python train.py --n_experts=128 --d_expert=96 --router_score="softmax" --head_dim=64 --vocab_size=14605 --beta1=0.9 --grad_clip=0.5 --final_lr_fraction=0.1 --train_tokens=310300000 --dataset="wikipedia_en"
Below are experts of layer 3 (counted from 0) of a mixture-of-experts language model. Rows are named router (the router's row for the expert) and show model dimensions 336-447. Each number is 128 + 24 x the weight over its row's rms, rounded and kept within 0 to 255. Numbers have three digits each.
After each expert's rows: a language model's description of what the expert responds to. This comes from a sample of Wikipedia text that the model never trained on.

# expert 63
router:106113105093148118107098179147150163134136157112126129119116148113126134112119120090136140124109197122154087156196104121171167157098116107140122138142139101091110090136132183153145151124137135162156158125117160152144124129163143176126113105129095102134117122138146113107106110141128089181157082136134143187133069154132114147083130121114
Description: Line breaks ending headings or table rows, plus not after did or does, to, than, and modals like would, could, may.

# expert 53
router:108107124100143136153108136150146135142143131141102151106129174154123134074136148113125139113116181115130117142124097128129174180110093132174133148085140124121123114124143172124138139137142136147114111178154120142127102131186141137110083120126114131106110171168179118109111124125102112168148111142133117189130136134134108154087114105116
Description: Line breaks and = signs around article titles, the start of lead sentences, and words like (born, American, politician.

# expert 43
router:064135116092144134143112164135136168121086135139128178087129154126165114090091152089109142095111151111154133164150104142145132165101113104135140153100081095162132074167114131170132162160128139129166148158141149140140119119119143153120095121097082085158126148160137105116105102126131100166179116146150122154180116146168136151126144125081
Description: Short everyday words and modals, such as past, port, side, can, will, may, mostly in prose about ships, roads and travel.

# expert 44
router:124100097148149108123131150167146146163078148107126151126164133125161118095105122124107161107092163111141086174147127117153175139104125142127138110136113106137147125131073166124123157138150137140156136117145118123161135086155099161114114135134139107107119140145154103086135094080157127122138121094119091159151084158134112126115116138088
Description: Opening quote marks and the first letter fused to them, as in "F, "The, (", starting quoted reviews or titles.

# expert 35
router:097110139108135126128110156148118162139125137167130162107113135135144154108120143116145156129117142118150120139141080128119148153115090114152110135096137115156120100120118133133108140161137130135112119158172147121153092104184145121142100128121117113147149160153144133082145132134132110176138090168144121141189104141170089158099131119121
Description: Prepositions and articles like at, in, the opening sports event descriptions ("tournament at the"), plus title = signs.

# expert 60
router:104159107133138104152102108154142160148126141118104157133114168105144115108139159121120126119107148108147100136171098128151148142118079095159131139121125084132160103150145144158146168129149140117134151125139196186151103107151144164108097108130122096145141115144178112108143110122124093168147082137170147154151095183154132173104132124142
Description: The word as in cast lists and descriptions such as Priyanshi Yadav as Vrinda, described it as, plus including, like, and line breaks.

# expert 47
router:108106135097150102149109142140120158128118138157115143095108155138137119132127138104092150129114161116136105143143083140111120156127097125141122132112141097166117106129106136148141159153125158147122130142150128131170131117160142137148110131130129095133148147138121109089151142138131111167151102135126112153138094156180091169115160097137
Description: Words in sports result table headers and cells such as Gold, Final, Clay, Championships, plus article the mid-sentence.

# expert 28
router:095137118142149127133102143171132161127124153129124137104129165118150101114129159118110139100103131102174099120146117148136120140122124139119119129136142122167128107143104154113082141167140142151161169146107145177166098107149112153117110109130115114133121143145130089123132105141168138140142076113136122154165140170186115187100154113149
Description: Pipes between numeric table cells, and demographic census prose with commas and median, such as For every 100 females, The median income.

# expert 56
router:081156105085155125110120132140120172151096132152106167109157144108124129133093120098114145124113149109135116186141091141136137133124140099147147110113080092139132108152080157126112150146110148160153138162139168100161115105144165156146114129121151102120140125142140093086106114125163126156156108114118118155158148166156115168116147104087
Description: "Side", "club", "the" and verbs like helped or defeated in sports-career sentences, such as "joined League Two club".

# expert 12
router:092152107141139123124072120152130137138159158073114137110125194106110119076103151094110134084118149081160111145127132145158150158109106144144097087144078134152144110155116147129127126137126160169161139191141139139168122114159123146145089096115139132115136126181136071106158078086143094122143134118129120171160080126148093162135129120103
Description: Column pipes in election and succession tables, plus infobox field labels and separators like Born:, Headquarters:, Education:, /, and date dashes.

# expert 58
router:094134084117143110103126150144151192120109140127133149109135144103114137135085136112125152116128130131176098153188075115129167162093086094169126130129110104129133115166137157158116156141113148133171152138157147129116104098167151157157150135134139118138144111138172124061119127157126135181142116123142116153163088157139127166120144109095
Description: Prepositions following a verb or noun in biographical prose, especially sports careers, such as debut with, win over, return to, found in.

# expert 30
router:082164102117138116138123165174143164145108141119131138108129129143119137090103116141154152133112137096169091115145118121147171131151084151166152113115100137127115105149135143129089147131143158148157157143102134161155134132164121129114065121104160111125136150142185111098097125114119089125143131098163130143133112132167133149112155138132
Description: Commas and semicolons that close a clause or list item, often fused to a word, such as Federation;, series;, sign,.

# expert 61
router:116107121081153141139106145164114148137111136117097154075148147108159134065112166078118135126102145080137103136160113125142146156099112138131152098134094100146115077127100148158156174142138119140134127151137157136156092101141107173159096127117117087105157142176140090109133110098132128151157123109179127119154093174136128134105179102099
Description: Words right after an opening quote or bracket, such as "The, "A, I, you, 's, and name starts in lists.

# expert 5
router:112104114100164117151107147153146138165106123114096144123135144096171125100118159092089133116111165117125112167139111151136146154093113124134157125119099103143150092148064145156151149162152132133140149150147135125165119106142136154135116139114120095126172149156139096106126107114152110129160117079130095134158089153156102150114127140125
Description: Pipe separators between cells in wiki tables of candidates, results or lists, plus common given names like John, Thomas, Robert.

# expert 41
router:119122125111136104111114152156144153134072136136124156095083144130134124067130105103114145126120145079124104191155102135108157158147093145125086114128113092140110101155104127142148162153150134127138145167121137111182127115141110151122076115126098114157172126149153090115124103103158120137150104123127098175147079128155110155107155130117
Description: Dashes opening bullet items under Honours, Works or Awards headings, and opening quotation marks before titles.

# expert 6
router:101148095126142115130103143141130153129105129084115140121126164115144156112102153139145143152111125098187086137133081122154129198148095143172105095096122137154157105149100147121116109122128194151148137186163121144168091097144157140130085109130140131104121181166133115121130136098131125118141086101141142136137140127138101128093141147119
Description: Commas ending a town or state name, table pipes and infobox labels like Coordinates:, Born:, Country:, as in Baltimore, Maryland or Missoula, MT.

# expert 4
router:105111113103152164146104146145131149158072140095097190094148152101182138079109137103129162147116157114145115155130138121147140139091122152147131139113113092161127063153076155135124131167137127139146169141144138135151105087152122152117110124112126065126143127151138100090118091110140098137141099122128130130168098141147119143113180102082
Description: Table pipes and cell-initial name pieces in results tables, plus clause-introducing that, who, which, what, how after verbs like agreed.

# expert 51
router:117103075112139112147103153172134142142117163096094127109104145116137115133092114146143135085112161130148078157166075132126143156089101119132107132124140092115143105173112132172134168129166110145150156126158121125158107098159119148128119108103132073112127108132155106098149122119163132126139117126104103167136097154131145129103108120096
Description: Prepositions opening a phrase after a comma or such/well, chiefly with, as, of, including, among, like, between.

# expert 11
router:080162121148132114119114177177138147148147166086158134109129180109114123097110112125124169092106152063191098188142131128134146147139097148162148140143084114135111109159120147137103132135137164168159163164134125133164109134127117137107078120151156121107132115149187123070115115094151129134154115109146112168159106143151112154109125150134
Description: Colons ending list or infobox labels like Order:, Rulers:, Include:, plus pipes and dashes after table entries.

# expert 24
router:113117109136160105140109120174147149131119131123156188093120172128109130093104155138102132115097203077146136108141112107159170182122121105142129133127123144107167109156125131137162130129182145169172146136142124162197113112143122170110109122116133105146130122173155109124108116103146156133141098102148114150155121171165125159131173090119
Description: Sentence-final periods and initials in personal or species names, as in Edwin C. Johnson, H. echazui, and 1975.

# expert 9
router:103094114103135138142098151153135136156112136105099167093181147116173120101105153123114170148114141106128098147130121143140144174089133137128139102118122100150135096132088144144146153133131137139145119162125148144189122105139130150127104109143130103106165168182145095094140121086140136146153092110106131144157079158155132147118168091098
Description: Pipe separators, blank cells and words inside table rows, plus men's first names such as David, George, Franklin, and initials like W.

# expert 7
router:087156132118131114170101155141157159164102144109134139118101189105134143094122168089110136106109172059159103145153100126151147168111098121177098089143097118120168104112123161116130131125128149144139154199132107168179136137135144144110119113137122102141111173169198082095109080115130086126150118109116133160145083138150131156138144138126
Description: Comma-joined name endings before a year in species lists, such as Endrödi, Schneider, Baehr; also Phylum: and Family: labels.

# expert 34
router:115103103134143096173128154155129137153112129119121158108107127144147125077109112115109155118118126116129100142118132129101170146095109095135157124125107127160131101152057159174157183138180149124156146145130162125157126082136107153130124118104137073105147143178145090106153102104143145112146121104110092119163115175143108181101125082106
Description: First word or word piece right after an opening quote, bracket or parenthesis, such as "one of, "an, (a title, "The.

# expert 0
router:105094127116150125175118130137127134179109108105078150092153172120171116098122151099144146117124164107135119136150113134134124151086100130128111129125102100133138086153110144139096165141135141161137147145125144125168104110153136139120084109124137101139135158155145094124126087122137073159148108119114130153177113142152094137103159132103
Description: Nouns for a person's role or job and male first names, such as architect, painter, director, character, Thomas, George.

# expert 50
router:117121129088155123151134150157151128169067137139109186074153143139155140067086125122142148117116148103132101155127113175095148146107115129136154116118099100172122080125116140179124132140126123170133152156142140133160117111144127161128103092153141094127156146141150089102135096114127147138152107119103145154173084173177123152120170107130
Description: Word-internal pieces inside quoted names, titles, or foreign words, such as "ree" in Breeze, "de", "h" in zhongxiao.

# expert 20
router:107108130086148127147097136143156168137096140126090168083136147116168125096092127114090150130135140099124119143148129155128148154107121125128114122119112083147141120145107145143147166156127141168140162138140149119167124111136117175115107119136107106127159129178133090120126073094170104143165128129131106145185105158173110160134158110073
Description: "Act" in statute names, first names and role nouns (Joseph, minister, husband), and name pieces in political or legal text.

# expert 19
router:112125105120145149181096159152131145143103131100100165083104146118161127067117132113117144156116150102126088151126104153134135150097126118138132150101113100151134116146067144157149154172135143146136174133110136143167135109129121157140097115123154098106150143161153088100148096122142139130164108115107078131172084145148117162102137092097
Description: Table pipes in vote and result rows, and the first letter of names after Succeeded by, as in Sir, David, Liu.

# expert 36
router:102110073135136098097128131160161179123121147147114157098141162109116132113076134101123192122134136132162102160161061103118167156072112103145118133138110096131133098132147147163134170182122121130187149149135129128129116114147162151157141127105094092141126124127132122085143135142119136190137109138127123157163080134143128173111122125117
Description: Prepositions, mostly of, in, from, to, that follow a noun or verb and start a phrase, as in one of, because of, from Talgarth Road.

# expert 38
router:111113072137146098126104141166159157155115130112114143114130159105117120132082146123124175126131132133159084139179070116134187175103118087144127154127123109145131101178115162117149170158145156122163144129148152161111124109169138151140128119116125106120160124141153102086137123130133137155140129130145125163152093163135135170122129109131
Description: Prepositions opening time or place phrases (in, on, by, for, at), often sentence-initial "In" or "After", plus "following".

# expert 23
router:113128081113141124172093141148144136116094128087080151116165140097137080094110169098128119106109115088155108141140127150155156188104121122129096112106123139155160121144092124120122118127128144171170120159139124137175095100155126166104091098127098138104111156172133119117136098113149137126151124118119129165160133169135087141119130108107
Description: Infobox and list field labels such as Country:, Spouse:, Personal, Military career, and U.S. starting a list item.

# expert 10
router:072162102131148104156116146187139148152088118129131129116097139121146123111137124139115149137117130102199100125158108119149179159126102101148129118122134127129108086164116154117116142133135190152168174141108106188158085123146118170087100113109122116104161167134144112112121077125135103136152128089138084147143117123161139153090176123129
Description: Commas closing an introductory phrase or list item, such as As of 2025, or other races, plus clause openers that, when, where, which.

# expert 13
router:112122110071147153155097162158138146139088128134100183111138148091156097083095151108120137135117121103121116140144152139116129136115117144142131130082113105169137094165068126113115172151156134149123135129125150131181128116140125162126095121123099103110167165164137093116128095105169122134151125116137121144158114140166119137104161102128
Description: Day numbers in dates such as 12, and 19, plus time, year, Week and month names; also place-name pieces like Wales, Paraguay.

# expert 54
router:129112095098135110143120137146147177134102170123130156114129140152116127131136122067085150120127134101151086184156086096140177168112131090160139126139143107130123118149127133157150160146124142161141152133117141108128150146158118149135114115115141109162138117133151093103129097121099113150145106135150103142150063189118106156131145094130
Description: Prepositions in biographies after degrees or service verbs, like from in graduated from, degree in commerce, served as, named for.

# expert 37
router:120112110127153112160102148154144139156093126158102167105139136136140093090098127132077150131120172097128100157153130154124134136112108119130120128108110107144146089149073140147128169147161128155143154143131151149172133086146111138165099102144139077109156133164137100106144069112160133156171127106121125148162105154162111154141172101099
Description: Middle letter pieces of names and words, such as ch in Anchorage or mischief, and quoted capitals like "W, "L, "D.

# expert 16
router:073168107116132097172079122159143138134144150102105126119135184096103107105099135091084154099120119103182083143135128135136155174134126135167130113114094133114131115162097128096084135137129153156158161180148128133129099131145151144138084117113130134133102110152169100102107137116132118126140071109116127136143136128127079158107119128113
Description: Colons, semicolons, slashes and pipes ending labels in infobox lists and career tables, such as Genre:, Born:, 1989–1994:, (9).

# expert 3
router:104101092105159133126117144144139149142104140136101170094190136103157127094101135115147140139107149106124110159146128146126141145087121119138096131117114101154126100146093151190159166146130159149137139172131140133160124107136129152167095114120105109103152146170143093103147092089147116156149132127116148143160115163169127144109193120127
Description: Role and category nouns naming people or things, often table column headers after a pipe, such as Ship, Title, Minister, crew, director.

# expert 18
router:106091105115144140159105143137128152135113136124102160086166139102181114066113135115135137128100169110146109137172108149121144154087133124132132110099127112164153102146093124154114150159137143147137144160124148116174092097140103155140090130162122082094139144160124108117125078133135116142165113128106136153179078167161117142130176106087
Description: Words naming schools, universities, teams and regions, often inside sports tables, such as University, Academy, South Florida, Big East, Jacksonville.

# expert 52
router:113129147106153140138087135141123155158088142158099179080137153116164125079128151126147135129115161104144111136146115131126141156102123123121135102122122109145132100138102141137145150123149131140125165165134147152169134123151136131143103110141108088108155142143154087117143092067152114148155120135098148130164083156162121176123174085105
Description: The after prepositions, possessive 's endings, and opening pieces of proper names in prose and tennis or sports tables, such as Hern, Canad.

# expert 40
router:116124119091152130136120138135147162142138138123113163105121135153165124111063099105112130130121128115161121158146101164107147142106112125126119132110105082130143089171099138185128144166145148144139149129121135115157111104123138137137098099155145108129146129129135114119137103104151158138160115103133104130161112174190110168106121103082
Description: Word-final pieces like ore, ate, ure completing verbs and nouns (restore, woodcut, worn), plus prepositions around, over, across, past.

# expert 59
router:119127062119141121103115162154137166131134167135124153104136177134102125133116121094116151096113161101173119164177109137133157135089123080141134127121100067132135095201131136147133144137138169189169147150149146129155143099162140183119126117126165117115131126140135109126093110117135086157145133145133135201142137144143122153112125126147
Description: Prepositions like by, with, under, against after verbs, and Preceded or Succeeded in succession boxes.

# expert 15
router:106098100088144130148103136136151155160091109132112166086156148125168122091111137090117155115115151101132104152143124149098161147105125105127119138101102107154136084152070149135123150148137120148137152121124124132176107120161144156115097127120106089150166145176130095126145099107144125137158103111100120139162091147162114147116136112092
Description: Word pieces and initials in proper names, titles and Latin terms, such as Liter-ary, H., J., plus wh-words like which, what, how.

# expert 14
router:101091116096151150153102140142123154125094106131103163104166150122145116093117140107132151149107138111139103152161122161127153149084120109129129127092127086164146091145051133124118131180133143160129163118114159141172118133138141154110099128135096088110147148152145086091109096119175148164151127139132126142156122165172108165113178046094
Description: Common nouns like time, year, season and wh-words (what, when, how), plus Win/Loss cells in sports result tables.

# expert 29
router:116093139077140123152105162148139129135117142109103119131110164135105098100129136090128149141120132111156106176117111151123136130096119122172093138111087115166141093145081125143111131153138149140174143133121134141173118085145133168100092122142112122115136159140167116106150092133114125164151091142118122144166124168141097144135144132101
Description: Infobox labels like Website:, Area, navigation arrows ←, pipes in Turnout and match rows, and relative words which, that.

# expert 33
router:110107112129147117156138146159114153159089147155105162112111136130124119086106125109121156116117141123137085141137120188138164165098087130135156111120092111156125087129090129198126200151154142121159139157127157129166134093168109134115112109117125077121147153144131085098154093122114136120160140127097106109163100186166120161129149112099
Description: Opening quote marks and the first word piece inside quotes, such as "un, "The, "S, plus the preposition of and possessive 's.

# expert 22
router:120150112114134117137073120124162147135144161110085122109156171083117099116126140102114140093101133083171115158131131140139140154111113127139102122123099119165133122146094136114096123175116176183158149181117144118174106122127157174154106104131116142112117125151142096113169113118137135150138092110106110156136127144126106152129130129098
Description: Heading and label words in infoboxes and tables, such as Information, Scientific classification, Legal status, Total:, Character, and table pipes.

# expert 62
router:112133111111141106155113189138135133154105123118102161136123147134141089094130102129102148103117159123111110116157112146132178153133088105151109134120109115160134114139137165143136141139134160122136181139114170137159110136139106137100082116133146114113129151157153118108146119104147135144141111116114095182124127156162125181095176094140
Description: Newlines, especially right after section headings like "== Background ==" or after a paragraph, plus list dashes and paragraph-opening words.

# expert 31
router:106146129114136126120088165144127126163131169110099154097142151098129146101104130114125137128092166071146114168135130129148140153127109140153112104141107125123110084140140154107096164151137146175134159164101162119180137120154148156089102091125156096114143114148147075108127107111145103146140111114137121166153108152146113147124131140127
Description: Cell-separating pipes and semicolons in tables and lists: songwriter credits, gene annotations, times like 4:28, and role; episode entries.

# expert 8
router:070165112132136114168119143168160159151084122137119126111103170135143135100133136115118120138111166114196112119158100116157169159131070121168159102134108131108133094157107132122091161122128166138154145175138119175133098138127111127098094109099131116118112136151166082118095089124104104148149109085126101145140127132172123141097153145128
Description: Commas, often fused to the word's last letters, ending names, places, or list items, such as "Smith," "Bosnia and Herzegovina," "issues,".

# expert 32
router:086098096077159077119136130142160149145118162114159131083151137136167124093108115108104136106118157128157114162164079129119175164089109126140149122108083134136111097125129159138152170156130131140150155157167164156137113102139145163115119122080120097125119135136155122100114117141122114186139089125115114162154123159131150140125138111105
Description: The word "to" and modals (can, may, would, will), plus other prepositions after verbs like moved or returned.

# expert 45
router:113089129119137123124120121155151148147110146133121182117143162139156116076109112110099141110129150111165112145143110118133188155097119138154130107117127116151147096109135142136134148136126137124138131161137140168127127131169150151127112160124107100135162112172169115101121079110132148142158140139137125142153104151152130160102173096092
Description: Opening quotes of nicknames in biography leads, such as "Danny", plus tokens right after a title heading, like film, architecture.

# expert 42
router:087122102126157130131128135143153158128115162141088177087134141096163156090113142129118165141124149107139126144148123141130150153100101137149120129106125125149122091133098146162123171152144142127115158165176134118149118097148132176122116115122115086134160123155141109122098117111153113181157095148119120144168081137169128170107144101104
Description: The word of, plus the and in, following abstract or technical nouns in descriptive prose, as in temperature of, distribution of, quality of life.

# expert 48
router:109101078113134115111123163172142154154114183118143161127113122147156108095084126124133150081119130110126081147165107104122193162078102119130150129123121132120146108159104162147155199128162153110174127122110161144135114109166126140125110105133152066141112110138174101054164112107154144139143106102128105120137110187135126157112129099115
Description: Words in quoted speech or argument: modals like would, does, can, contracted 's, I, and opening quote marks, as in that's, I think.

# expert 55
router:099136088136147100151119154129164143146126110091095163109135164117141119096134136122111138094116140082128129141171131126113200168110091105147139128120083114150147118166128149133140152122118139124149186158109146124166116134135141138101104116092105113157169124172145114092119118119166118158152128091108142156140119144134115138113122124142
Description: Dashes starting bulleted list items after a line break, as in notable people, See also and discography lists, plus line breaks before them.